Weights of a small mixture-of-experts language model, trained from scratch on English Wikipedia.
Size: 13 layers, width 160, vocabulary 4096, 16.5M parameters.
Below are experts of layer 3 (counted from 0) of a mixture-of-experts language model. Rows are named router (the router's row for the expert), up (a neuron's input weights, with its number) and show model dimensions 0-159. Each number is 128 + 24 x the weight over its row's rms, rounded and kept within 0 to 255. Numbers have three digits each.
Before each expert's rows: "mostly gets" lists some tokens that are sent to it at least half of the time; "gets" lists some tokens that make up at least twice as much of what it gets as of all text. This comes from a sample of Wikipedia text that the model never trained on. Tokens count by the router's weight.

# expert 42
mostly gets: " comp", " o", " del", " Jos", " equ", " prop"
gets: ",", "re", "os", "ul", "z", "ag"
router:126121113134139125131136206115082114153168159120137122143120088139136095086122155134145109113122113148081111132154106151123147127141149108101126126102104124078110092170118128104130126087137126121173134090115110090126139147099127121111111155138173101147159077155104135119164134187144121123116109118099125168129117120129149112081126123104113132104131158079120096145181163112130100144117125114144131115144145140116103126172183106155124118102131124132138200129123125146160133119151102
up0:135104147107142096132110142156129120129173124130100126125109135137108117107147135134118116123109128142114122096154140123114134124159106138133126108166112120102155103155164124098107149105141126103195103111118130111139111142095176078106092125108124081097128093124106135140077116178143109111127112108097082187123158173110136148088130143103121114138080156110131123145075114148154105118102109130101126109117143127178136119088175114140110095065097105100123159109127117132107084122137101
up1:138126133127136125127148169144111129118153152106126169112110110146108132067136132133082117100092122121089121088123129149180108126148109101128192116092125124092150144134096146114128127104146129141170133102129084086182156106113143106090133171152144086153154056114133114133137167119132135174168100169108140139148158133131129103125119146112098142110141150121175123150135145126082104141147113134120121124149104138115108128161175139178108129129149119161156163121099124132123114124112137
up2:101118108133121145122114127114109105099133154143098112127136133162151116145110148137139161117123116120128156143106131140117104121096097136129117145158149123108127087130112174090106165164170120146087119088144118099113087133128089133105132150148064088096154147123162130133155160143142149121150133135125162115130131118169119182156103128118093162124116175158155145151183132115105148121119116160139166132126115105139138150134181154140119101082139104129169172141155128077141128085180108
up3:119159120141115126131105168162133136117120106142153128119141178095119104092129110053105111126128127131068129128100121126140136119124106150165103155123130111118161114147128124084102117166122153171124140147169133094143128117127149122114132138070119115131128169115150133133136165131169157146135170139130134085138122136165153105113109118168141150166133099098155148121097145130105149120075144100137148157083141116149164149150129142121119156071097125126113087086128132149121132061154148
up4:133165125107174114134160160100094111121151125157158130157096097121109109101145151113140109074139113086113136140096138174079129113102147125120156119113137148100142103116180145115110113136133130152155106118108127090115148147120091127126143143109153110104155102151141150166106122178152168110135108111120106116110128142117120138086069161166116107117123129106119128132157133170107123106104099113119171116174153132154131115135128136132127143189104116103111197148156095154124099164147132

# expert 60
mostly gets: " March", " April", " ann", " earl", " late", " few"
gets: " and", "t", " D", "c", " h", "d"
router:091152116130114141146128146153146180096121128090132122126112184135126124163124140115114127140101146150137156148153139106148077124072106123129090122136098116136150127103093114088157141139116143105128154161160119145118107080117117095084137091108104151094108127132168103126139166098101165128109111133097186088125174103149169101155108095126107164133147114120134143131106107149144139140157197137122142139128110169112122147127121098085130111126125169137113097129134137157149149105121097
up0:147143151115155147138124123125124119092081132108141129191087115113059135140173152090149169104157125131094131150097137136126088102093133162135120139139118101121140107123136154101136146110134139123132126127147116143139086105107098089138133116125114147140117119138175132162142137094091132167130131149132117088127136119132115085111109133189120151143129130176123158131150119139145095107136146124146145123141137099134106186157131103094153134113083162059101100106121136149133130073167136
up1:120114157122133114112106130119105115145144126093120137130044160169091133142141140107172124109121141107143119148122131167116081113158109154146118135179101137154136179155120110108123122156106125120131147124136114137108158115147149124173150086158145137078131170118150127139092127139113153094111072137130161117060145108148077166112109120124124166136154136130114103138118129103098084150166151147125104128117090147104117156145147116139111112142086167138142117112123126071121100131139115
up2:150112153141127097099129172109115117108116098162090100155132123129105132091158109113088138099116067075108108107067145144095130091152153126152136117157153148131131151120175116117116158127166124160132102140125177094146101163152148155167136153107113090130150095116141117168122109142135126126160170183152093140122085110107123110133136141122117105158123137134120132146130120081137118103076120121125136158111145083126095126156152144156143126101119134098153162136136143108103122133161148
up3:155116131132094104117157136128115089141145106154102128155086113124129127113121135103091131081134087114109079135106155123107122110144151143151135117147166139130134144120151124165136190108135111156112105132143174159145092167162134139122123177109140109144149107116124131125132137146142123126141144110155137165113078116168085143112153135142096170121145130126114138144154133099133121086074150085116108140115129088166109159150130154169072136073113152105120168129117128119121134173183130
up4:159127151115115104115122163101105105122100134168051078151098126130101158107135127127105140115112077085103062130094179139091129127163154111138157135151148152138099152123153138119123143116140082170134092139123165085120095154136139130163154155101115120127145106097135125113075121118142141132153159159150113139095136112122113148132115143155129131170128132123119132135136135083145114091054123093157130142127130095132090130119132141137110133116112136116124166123125092098098118130144122

# expert 37
mostly gets: " won", " wrote", " Silver", " ill", " Independent", " short"
gets: ")", " ", "'s", "s", "\"", " w"
router:091157102116132175134090092142152142161121125088164149131152160110141140161147148150120141151109141098168156120119148091148135117114083118106122147121109129129122122113129121171130106110109137090067112145098132142140146111135122120075105157154135174115109153151102129120146087126138121111112120112111104117142134095084170108142103095085119116092119100166147124120142140140110167181164094153123150119131113153097155119092089104114178127153162151153116103104106102142133145171112122
up0:140124136152085150138102134140097125127154102121133116107100125117086094108155095100148131128096146119129131111075128166153088150127103143155159125188135143127118166174106173150177116114163129123113110157161163143125136099107108072116125161131115122095166074126142096114119139165131131157125144143155141143128095119118056163117102120161108123134068127111131107112132140135108100150089131137123129094133150094133130129124128104128141156098098097105153131151149123161096096127135135
up1:157111178143117108104137152098099119087092102093116104137075118140135170092150094101142190135107105109107102140113138147077129097129148164128137132158133156133141120115139120119151168163156142136175110113156137112137104138117163132171104169129103115149118143118166155154131170147120137144150121167123145164112101139146084141124096127137141147155119152115151145168141116092149088128105131122104137127113137097138102139159142156121112168098115156123121174124138138091120115076166147
up2:178136154139082129146078144146119123125130077151112126162141123134124100092165130130106120121119132089076080142134123141149147062165134109145180129119159143103123096114190149110124118137156120130135080147124160143128136131145117105148124135151081129106144136093121102162117105165150131119140162119120101105124151117155128160168174140110120108124074137121137149168122117091105120087083152150136108136129122108132122119138140085141150124089163154132159129099129105162102145137140121
up3:157114164097110127091153155118087067096118134140110106129111099142101153128130115111104160126140081147076090117076160151116110143130156144160143131158148126149106128150147138131139159128129121179173129114138135107142098149141088126148158118099103079131139118126177124148155152152114147131162139164137160137150121158146094147126124152153139145163138100126128112148131116102099110103109129137118161102104111086139102155151180151123105151113096123104137176139107166128152150078142123
up4:136111150122121116080103138111104111131108106148103106127080131148111134122130123126091147134161134098106100118121154140106116102151149140151139116140150146109130130141123141122167179144163114170151120152171158172086092174104162102137160112123098084115143118104169137149092115140164127137136138172142139153102106148141086138158106150145143182160140108126117135155149123084114121100083143129095124130110123102146087178142146146171089151110106133128150178117137111115145116088124157

# expert 25
mostly gets: " f", "f", " res", " un", "if", " def"
gets: "f", " f", " F", "F", " also", "t"
router:110082098120113088170095130129125172147151109069158129130158132131124086090106127119100122150136152137121106086119087126154146087148103086146123102154149147085134106117123127152114112152142115122170155168176116151136162100096144137125118124111140154083152146132095159087121072120154125103143111112092132099155093131095146146118107104088106131149146144110150113103123104130093114136094151129121165105104132145111104090114131113164131170135154081144137132130123129113151146151108116
up0:097177106141162087116153179150097129169097155127139119129152125114122131151123165128147149143107134110035131136155150174137121117102116111135168124186137182074150093094126166162120119101127113143129118070146142139155106134120116158144150117144105156094112111142121090132158166099094158166156116105138142128130116125156107146135104121145136141103163101124149138108159112127125139122093118089073156105128131101119148121137141115112118126111114120136150130115109114115151121115152134
up1:146131107147112125124124189135108150138179109086088113174169141100134093096117143137104156075124106136095120080104148175134122120137175151158132118175139132125110132178126153131177117096120107147171144088132112097123089123146103130102112173095145104131126134129129145118114122178153105115156105126100126138147106146135131111139102100123103128130120159154130139130096122117153104155125144106105152101129150165154089154160112129109135110130148082134172159121131100097162118120151122
up2:099162106147087175134152125099108146095127150147130126157147089139122132119122099137121116126152131104128100140131129154126125141133109141133159092189154110135088149119136163130113143093119125123146108129100137139159126158122114132098103114108146170184184129117115118116094182116144139136112096143147113128153113139126149138128088188115108162102126110178135181136140160096149126149084145144088141132134156114138154102117100154145065142124149124121158121164123182128101138140177119
up3:168104109124132094148117131105132122113133090116137151120136124173100117105140096120063190123123121153115114124112119132150131123180134140153120110138194119116104070151134157095126138116142116173160111129158156099123161145104139135171124134105150120119161107156113121135102107151164131107127108118129126141153115120139153121121128107156105102120116189098089118120113115113140159111117144143144132108090096130209120124102144191125094128138080092137127164112138126125142143106100103
up4:101104129127136141143155159158096125117109117107104141186111096137137115091139128105142104111148137126048057135125082148155097123106111112143136098128149135107138124105154164113098117170126110123142136118108114105124134119089095128105125115097161124128116133120127125154100152150133144161140151144130140119123094076167174153142119125110131135164144117078132123143152138097120096138077114109154120119124138139161097159128129112158144175128143110072097157120095186111113111088128137

# expert 81
mostly gets: " it", " she", " he", " se", " there", " every"
gets: " the", " a", " The", " he", " it", " He"
router:109089133167152120124069110124169152136102129111093151094151101114147121155108135150126110111067158119150159112154135076112117157094102096106108136096111097116151121139118150108115107144128107138102154157117133092138145100105107138128097140159169091106163162077142089144127128147166089125154143095122135097101120129115118099101099126113152107104155118125159135140115149151123114113144107186098103132150099115119129111131127153167134132140170083152152095101123123114146168158129115
up0:143113143119122114078156168101097077150124133178112108160082117165055140127137101109088143105137080116118118121106110122137111125172140142123147138156165160146125124127153115118115152144131164156150093067179165141135112146145146146136118155107116114126145118140111096113104147129120127150149122166128105134124129114159123126177102138127101152171089138117090111139136106124156127088107157121122114158116154109180106134121145150136126129139096155125157151122120188114118098141154151
up1:152133124070112106124175137155154149140118066162160092143113157102132110139142110056116131064149105107117155077103146141112087147102118145094163116130133133125136119117170109091139144119127119165109112156139112148084082107106138137143127126093164116132109138153156081083145136097129126152135177137126133110145091111116151117111140120132135117120146140096145137135133127137150148116080138138117102151106123163098141109128124152100154177076094109125121123128096144127118144111138107
up2:165119111133153094137097127133083114158087097121153137131160108143105107095096135152134168141079111165129102114098120133160131167103109139126144152127130109183133104129120151155108156125134111160079140148128108114147151134095149085128123169125084110144178139071149145137057131110115149157158138140116155098146116121113140073125151125145084142151148149134118146116113150134112106086106126108088145131127097111114138142089146143167102093117110116125120129141129152078142120121139143
up3:131168158109085163129181169138106137091100137185123136126102113113082125143173126125084119116129138151096125138124151125087118123116145159110125108156145133120142098108130115147144134157158093169124141125110154108122140098144132141172126121073149124126112128115121130158162136117107122148096129137144156114173114144119144090124135156174167121114116104063145146131109146069132117097089133149135128180107167099124113143162166089170109131116169169104127143130132136134128125148124138
up4:135100160148151143106089118105144141124115135165093133129112100146109147125144163157120151126104128129138157090147130074141122146173150084105135113123138137175126141104129140139147128146155131156106098175135152141176126099064091121141143096148125099104159125081166137140118133162116144110150175121140114108074114103077132089100129113175134091132143147125144131167124121109116125112102122153092113130133107133127108099133193131168120173155128112135151133092146131113122162131164118

# expert 2
mostly gets: " Gl", " go", " Bay", " Aust", " went", " Kar"
gets: " B", "s", "\"", "ay", ")", "B"
router:131153116155111161140111057150159140156134160127125148100136173108153129178095128161131100117131147127128155149127099078158089145119118121125122149112098121126110127096090118127092143086128098100072164160136144118132108120154106138106112143131144104155152159156109130106139154094135130133108114154113172112098116122136097122113138133110145114099098108123151091107141164157160164143152116156163114110084145119113158148078084149128137123138175114181151099101123131119155156146130138
up0:156144173152137097121154139101070124116102144129115134119155084116128130145149167078147101133139139143118115114140103152100108100093148110129159152176180149081129177091103101087152113128171108132107157098139109155120127103137098158164170135165142142135120137097117127136096154124125142142115081125136121144163102161158124128179110102116135129134136129109081161109105144101106110088097099130099138108115163094125119094141120148125123144155086119109126135128168130110134112158114121
up1:140114138135088124119142175114084115106116101168097133168124131158093129122161082118102152111101112127139096112101159149119136126122122128121164136171165168127116158131138159092139144156154110158138103100129160155107102143084143099160142098114117137107157074121133124125104149141096114140160153105118118142098113133142151110129155134161104165168151113110098180152158115111103117084118161111107115106118136103110094128173149132096097161109103130075128151126153140117082102145116141
up2:116139124113134123103130167113124094103120157182096127157108141151115155110139140119113153132094100099149112110091167161111119140109116155144134120137159139147151135153171127130150133179157127149174082121142135123139113133099147162134173128113113105110156118105130107169106144142124141107155170150106129139124096135166119157159145134154111153146139130142085149157177115099134084085112156109086112170131121103159107153124145148176100139133084128092102165152128159102090088122143134
up3:125129106122100131123138132126113105107134134135145172132113155096086139142140140132165162159095147143124122113125127179107117145127100181179083103152159135091124167148091105118119121107146146141166123122104124138089117092155178134131107117116153097092112153118154100129099169142131117121115156122136181129108083104164170142085143162136121137158130135126068149121168145151145112142111139137096128123078130115107125150113131148139152127109099104126082116139113181129141146091133173
up4:136118127119103105134155161105116082085144139132097115130136122137102129080177146117099171111107099088093111097109162150129117107146127141141148100132200147157142138111187145117118130159133155161173110107126128110119117127081128121158130132138116130123137095135133109147071147148104130138145130147130112137145101115144134164128114133139099165167136175149104196140144111155126091105075168069110130114125084102160111121142118141147107146117103151122122156134114152122124111147123123

# expert 9
mostly gets: " album", " World", " League", " School", " club", " Team"
gets: " the", " St", " The", " team", " Team", "O"
router:137116112175181116129100106128144145127157138151122116151195108126131120136146133150107112090147139072115124125156097101151128131168138128129141142115104131079146155143162113121099093118090101111128123118104160173194105108143178142145091167120189150103137151152115107081120133100117146148135118120154130119108135134114123137115100141100146111126104096119149091141108103136121162145166097139128108111130172129139129083145160155149104123097116154125144108132099130168100156159105104
up0:143153122139075152098112135104118100117099099134101123126097134136087122112151150108142113139117109098067103135127156154111095147107171155149120102160178107148130112144131138103139165158136138151136114130157142124101127147123135128113148122114091116111145089106184113157094142110130134115134138161134140148080108161140125134116175153161123175132116141119128175188167117118134103088117152102106128128117110073150116148141130143144111139105128123084130174077150126097142075109123128
up1:150095150165137136080161148087124107143128130153150098167094119161125152174167112156144127146133140108055065125118149144136134110125112119135170157133115126112162109155125134112117137101110156127130098140107128131166123152124196119098179160106113162089108129094133118096122123135090123149130114152110112123141154121123156127130135100153167160138105142120134098118120132140077106089136137113163158114117110148109094111176114129119145127103128072115099128166107121134107124134161104
up2:155089152141148110131193098155102118082160137199128116145142118141099148114122098152108107097157093093128129147121109118135114122151140176103150115135107113096116174130174122104123119155111142152151127105135147147152113162117139144161113129123154154137163141131114107152122150124146125161156153151171113164149133117126079142135123156145103135154168111112133148155111116124153142130126108075133107101153204121163144120160139128153120109108079133088139120165106127143089137141124113
up3:156111146121113090116134154094097137119093113133083143133110117147109119120159100119103137121102097135127113088092168143107104129113126122128125105121162118173153155103140155121143154161163117158149120119158133105111095169128161121170137126115088095132134092085137167145063138137111154148182119139109117103107111123151125148140146112167117158149115154112107150145155101127108135090082174110135153142138108083163094152140114127154117172108116132099140148105170152119133071133139123
up4:131160148159135105133108139113071110134111137139152161144131154113122147146133104160178146166102095152098142114058162130113065086115113126143132146180148131112120175133101115146144122110105106126104179165124114109150090115150159124112136137120156160110119112101101113119125152088116132161144104124136174116151123148120130106111161147142134126126102100112134129138136165141132169132130128103109146108149146083137150149109115119150105116152145166142141169110123151087090133127200139

# expert 85
mostly gets: " New", " b", " st", " Sing", "ott", " Rock"
gets: " B", " b", "b", "ow", " st", "g"
router:118145079147110146109098154105149111147156156167092109118122157078088104125146089136148188091089118063145148130172153153154109132144171125094155121104096149148125125139111107113118125115107115164151103098168145117168131118134149099121136136143141154135085127173114097123146088100103123110108090122109112155102086159120118179110131121095134155123117127162135102139157125169142121137137138146110089147132134147110125156152108107108125112135139145161150138094142105096154122133103125
up0:147133125140153115149113121133130097137126114165140101109142149129112115101109103149122160125101122160134142175155115102138110131104147176155115062147146108139113151126128133110139123165151099130113131128153098149149098109148140097073118134123113096133158146118182139149138100118113135132140096135110158176129120121144102137159098186109126130135119138151121117152115099113157108154140139074131123144123098096139136148138131161101090092158090078115081106119161143096166073066152134
up1:119163150111120084141124094127123124140116149168084126151143108132103128140125116157115146100115111087162111084137153146104135168145164117131141135121153163162104120146104116142151130105122081109140127115181112108125150140120140155088125143108115141163123131108107093170114116161143123116158092133101136107101076202161111139098167148151157080090138130103117136127128114145115160108114109090141114145115134079124113161174129157148092092094094125157155127096121113157121143113143132
up2:133128139114118106091144161134117122118090106138121147169115134136158146103144122129114140101140099092119076102102174139088120109136132125158159126127167125144140125136131146124141152163153135151143122130123135110125117140149157179163150123109127095122121108071191125170090154153114138161183167138147113137121113140108131120162145168163146132176139169132119155108136118121125096063089146116118160142095122090149067137131174156130109136127101128091141172133125132118112127108148116
up3:122102139111112130150139175110134114090156169149149136171137139091115110137117152111131123135130129135125112070136117101138110160153144090143150139129100129133119134110118138146100161153103136156170138085178083098145103167123190094136151077173153165130134065122111123108098110129078126096100104156103139117131113123112084124115170095138131146127087129143138129150141112118141117150149147141158110103147141126101110119156137132129099120179126145146138135101099141064102136112132115
up4:196114127138087156111108117103153115141112111127121107122142078123088156120115091100154165103111110121114164108155137131132127138122118098160102190118166143136073125132124148145147166149125125118118140112109119145148082145123146120189155108164123158136158066150130108151141096136085124112165122126174127110119134114124140156171110109128164095163123114154137114164173130104151081096150160160124129144102166118134129151126116140138155122132110170117122136162116116129126114118103140

# expert 89
mostly gets: " Gu", " And", " Squ", " Inf", " Can", "ico"
gets: "o", ")", "and", "ar", " He", " F"
router:109169120142161157142084103151155154134134164102123130111142161100156115158093140128130139157190140137104150132156127115138122103169084144123167133135125120105132113088107114131117135089145125115111177123075145074157137109139126160135134149131164125095165146129135118081148150100105094098108116115085125154166132133099112150119105102105172123094148113097131097123129158138140171121137125170146087097093085149127141131144095114134137137122174135159122132094109140119140157146097111
up0:117134132085150132079102173141158096137120129130126169140152087109126153133116148142162131111085114127114123074130135116123113141142111121110149061115129124124088120139161115166141130104119130136142110136136176165142118093067092151156133134130156100136129095108112105134129133171077157162169116152093142120147133148106104152131138097100091150146105139121101168142092157109072108088119161112121090161085106134149117168126142163147128156115123136108107118119142118106126112130134114
up1:128154116094148115123125116144128107150117144111119092154151111119128162156164150152084145135126101099089121122090163115104118105139116125144125136123121107096158135092101111109128152180157120124173174156124170136155080120101144137111149137145162106140133121092132154122083130135140138118156104137158129155124159169134119151133125088126142129117150162105086124097189159074133137070154162107154145123098086116163104182129112132111100134131073122122118124150148128096119105127148125
up2:138124123172120112152126128101135165111142135117104141095110141156148125136118165141092176134152124105099075086072122164150145098134158129138134121147125106156111113114148122112146143148137139122168125160166122115108133107089146160170107168095163092158108166124172103119137104152122123090176188177096100186155116159082137111138118168122164147119160125107124101153117114115156152110130131138142117111102128113147109126147151171148124111112126116137152130130115133140121125123097092
up3:121111147172124152146141148131166121137108121118141126131126134116134089135148148119111141176109117191080102107104121123140057177130120116176168153167164146106136119124098112152107108124125124166092150102123113150177119125101100108121095130119136123127160120128143110189083141152092145116118157108150152142152124114152107128110150118117105096104132128144110117110139164124115151135119159158174102102088122128141140129106105172128111142109046130156160136139101144115150126113130141
up4:133114179149103111118169156106088096106124106164098091166089125188080143109164077099100142125139081111116116145104182131134124108140196138141122126129136094128142148141180148118165159147131135130132129120173137130121095144096159135153153154111124136150174114102128112136114158143110132137150126138160148153103137115165148130115132127160129148150131127143114135166125114110111100128105160104115140131113159083147120112162167141130110102097134131098145167150147134098101145095141129

# expert 28
mostly gets: " took", " left", " made", " led", " joined", " against"
gets: "ing", "ed", " the", "en", "s", "an"
router:103122126098136111125119104164157149144103148097158164097141172124139129177123138159144111132130158154113186121136146113126111176120117108103122149110151118132155154105144127135121139147109122099145115143150176104117141149150110127098099135134140173163135146155084125122101095135171128096117105107122151081170155142125142114100106107103149100095114092123186083141150105108144165171153106145141112086144137165123178150140082129116098127152132143142149094132158126112123123142086151
up1:131155128158123126128123168126100124111116106133101112169094149127102157114158106111083145109112112106119070094103170126128105094113115160136116118127106139160160138125179119120125195157153127145131105120137127141145086131136170152143130102112091110115152084154175104140122144149077162151181159175149121134113123125171125126125136149150094148165138157171112142167130122145121112102102150152138126131123110120177091122112150139111125151105154152113139160120137183126102135104130118
up2:143130160102097129109164168126132139094114082107117164091120082131105123121130132114089108102083131103063118112106139166082115155103111126093147134109109102125170079129131126127159135122101154138146098104139160128151139155126108107117113122116160159158138115114130108107115132148123138096120126109168156142137128206144110143131140117133096110153166144108143128119125085110116105119112162150135170128122136108143118119159136147177139154088102143132129149079177151141095122113085156
up3:155125140165102145106123157089089098100145115157131155160138132166106138102168102109124148127144081088106042120124114150120105123155163166160127101168160147115118122124150117127147153126131113133135107118133140153125097151131164149116118107084112116098137089105147109140118136116115141135156126162131118139126079115147086165161099156135147181136141111125101141165144120131129113108114158103101115143105120085161101126122150133135123138094118135080145159127141117073104108119182130
up4:108105179146101110082089128122109123158140127117123121145151134142130096129134126121150123107078139118127143109121142132102109144151091115098103129136197179098112103115159113110130142159135119118165153127142101102160121125130147140109112114097153139111180134147113125160115146117154177136163103163144140157160133152121130140114143146143111147125111108112101111112161109132118166138153152120162119140088140132176150149140115130127073196132093110107114129105161151097080089068142106
up5:150099150127095123151150184117117069121109113143135150165105078136102129111155107105127128121113098104154074119101153125103099127118147162148149094150144124155088135125116152123108163119170139156140089100146129127148109132119132138128154164103107084123133113106181089148107153125081142162139148164141119127096091170141116119120129119149103160160160164108126138147160111139108127122098146101105111146116104089139109160172156122163118118119108122112139174095098137103099106106125112

# expert 13
mostly gets: "son", " Washington", "ians", "den", " son", "ona"
gets: ")", "on", "an", "er", "en", "s"
router:130135105127153154135077112149145147142130161096165136098140153120151112158102169162144130116130170155146171131114135092130150142172101107120124149102105128126087118081118135160125113071147100098105120121084121119174147120139106140106113147175140138137122159152140145136145122102107149120122098131113112109149151141089105084075098134098139089062086103180169114143126132130132156155157090137140107138140125109125144120124095142127103121169150142157126112123145105154133148161109115
up2:159100113118090089088135123119099128128131112154119127165110124148139127105141107127087142121127086108101121103085127132141115101083117170135117136155129128132126144125125148136110169171115126163152107114140180125120104105107144132158161124079098128146121107126178111112111171156153125147135159143113145152140102154121142132137163100159115167191128118144092156142140132120156100079107148125128135102141160132167097152114113113137110133091124139116119184147120151125072104083174166
up3:145109127117114102087169155125099117132123119137115123143112110127102147088134118091126158094125068160096096078128159150121124140123147132177144131153168138175086133167127124103151166149148116170140090126126174144139112136109133140150154159110146107095106067100169130126136114138100144167169135137106157166130123133127154124142136130150103155168115127114103151172150121115122107135110137098136126143108134121138104129147179156121123154105103135113128178128140190120104121101167151
up4:130162145154081135102112138143087131129130081126142151133102094109090145131168098096129094146116120139136127172119112160090089140155097116141133109134118148088079142143149124076142129147163153138145120144136105161113129165099118094095140154144152106107138119151102127128133163148101154128103121097137109109126104133135132104112135101147082140150121166137148164148162130074095097127125118135089170102144156102120131113114109154143131161088110112097122137168112145107068136134184121
up5:149089139129158114115108155133089133138099150114142101115112096136109119124114124125161158072140118149122109086125141121138133153152114095157108137124138115122094111091130134125095181102176105139159119104128131135136152151112123138115153147160107115128183099134166137189126107122132162130121098139144131120116154176104094104098106111148110131111048124143140139180142098091141124133146140107161146177136147100159153150136114154127081140131113140093128123100158126150107138100186142
up6:163123141124091092086192153091113080089128122147128133175118110122144141105141103098109134096100096086128085124111142149127145113134150155130159129143158123134162140157149158134107157170113147152131102133141150123106116130116165125135128123083120143146141100111133141123089150154112145109157149158115150170108122125122119161134153125163122171157150138075091162132142134103139100105106153120103106118133128089137095107136134130145074125064090153111119125122130139137077109088132143

# expert 66
mostly gets: " each", " Force", " Championship", " Air", "arter", " air"
gets: ")", "y", "s", "le", "er", "es"
router:087143098113123167140107103132173140141161131107124127117155160141160158156104139141128124151118149126149127129162105101144137147116084107099101159105118127099132134088101113138124097086129133103071135133099110098137155107142096124100086155147127144114134154123111131069133123101134111106117119080112121118164142122103149124115106094071114094086104105153165140111133149124140133169170104159128119130144100148085141111089110122095154098136179114154124102116128103117149171171102107
up0:140123097151123137131143137132120114129157116116124118177113134150074146138129144066104161132118075139079092124137123145141128148120137120124179118154104142118134120115103086121144139131174152187194116133119115093117133126118179142116130143112141135162171120084145130106120129110129125169111115116136157102139127111141138152141154096111103140176151118100114129169132141103116134130072172114112121156160147126112131150155196113135118160100153121130147156132124175095134104136173135
up1:136126138152098148143142175135091130164153128140111110122129099133142121095123100135134133071129100167110067120137120128082110139096128122159122135174118147105096183124139126160141146144170156137100158165096138169121087156089118091171167115144165132114155097144157132152136171130111123149122124134114148136103160136133129140107127111093087130123110139092161143095132148119136096079115132124100173108119163134112091114128129184104117142129149100114175137123152126130101155130126145
up2:102099171172094138165120115105100118139140114124131133104116086136110127049122129114141168095172107077147121100135129115128097152134153152126118090119110118165130129160129153124148141144159120148128105097129130148134105118131143106182160158129076114120146136104131155114116127128121166145149157103163138157154096162080078146117137121143106116139123130111099088193133161076135128141150134091146121125140141141134138104147122150098100112115131096105138137126172152150137097125163151
up3:120111146169115105132168150114130128124114114133163096155091123122073125105110119109093136108103089111090109109097133150116105154169145153142129148161180115112125123179143154119113169183137156147152086089143118121133115166096165100143166102115141121160145125152144119158109126139102136132152141163137105160115109155140105125131155150172142157124135129100104163153131094109124128079111153112088134085126144094140089165143151153145131149121119143137091175165140121128106120094125128
up4:127131165162108115122122114139153169132087128142155144140127108152129113124169134127108187139124137133127114136137183135128129092126108150112104128157111117172129155093161131152188147114116150139108138149162085108089115161149136146126131140133109148106127113110154107118134115155111125134164157195116101118099134106139042092167112127128093144119141157109135154142106118086096168142149115109113110138123113121117138177125128134094125141128133120109164200171161159121134112130123138

# expert 27
mostly gets: " Che", " che", " typ", " mus", " very", " bi"
gets: " b", ",", "i", " t", "-", "b"
router:133147114170105127144109161093127128125185154121090155135133139116096091163128170126153174138123132103130122119141148162109117141127111174126089121121104082120149140133145110128118140125123113135101129144109097115134114110135154099086140091157149143110116147152148117136123109096097075095094126183101123109112127132153084164108089108105089128130117113150119130078119142136126122120160156125107108121118103139092161116131158119127124083120131105158178124108128081077183101109139081
up2:124116153132145102105099179120126121164172087143115152117148117125138116142146158082104136134102126098088078141113150103148107146151101175096129142167094111130103110195158083103171157104136175178151106119110119121147140116147110096115128122126169097101147155145145120102080128163148112097127138145109075135146107164101074130141132125161107136127125156150142108112107153132085114143114143136099118123122144126112125080142127145143126143142139108126132146093152098093139118118131144
up3:105149113101124150138112131121089090100112145128101114111123113128136168130131118071132152114127128104112123114154119186140092129134142131160100133141135107135164173098172145132181170154134123144112129150153104140140153133102137102115180152167133137115115083130126073135130126102088131145116160147104146121124099121140100153128122151123137115107129117113108119155146128166117077169141151081102108129125126135099038130118174184152137133124093160112139158150140104104133114109138123
up4:146146154139103150088134131171113142104129120161135160173150173136117153067122125136132161097143097094126128169107150128149084101121103128144129095143126120099093089138150169120132135135144192140128138136103124145100111132175128116103180107156124124157131133120177115110147155120103157153124124174149098108124098165162114143166134140155118176138116141119139178115125119122109106122139157123117121124149093131123172144128130181171130122134085098118120130119151119095164124109156101
up5:094088108162125094122081120041088130093136139123087157116126149136118168106127135142143129130161118143151103108151149158128109133108114136157118116165135118088121157161101133158139163135117109132113136147115106112132137136124119089096153138161154142118120059108133091121134101127096123156125098123150163111129127150157154092157107117162092140134122126160108135106164107138125103146133156122119133139145134142160162151110151158144154117109106162142080140154156125115119081087182106
up6:177156116147133125132113128137133151116118108142096078120139086107086116148151145122156154134096098109115124141072143128140147141148198170144093086135132118159156124169108155097109119126171088188155122134142135109145101115142120123119120121143089124171130137139157126120121090119148110129160179123136130097121161119116119156171102127141106122161120113105078154130147143130110099102137147077085126103134130132131126130119112098117099163167065124159126114145112131100129095130119121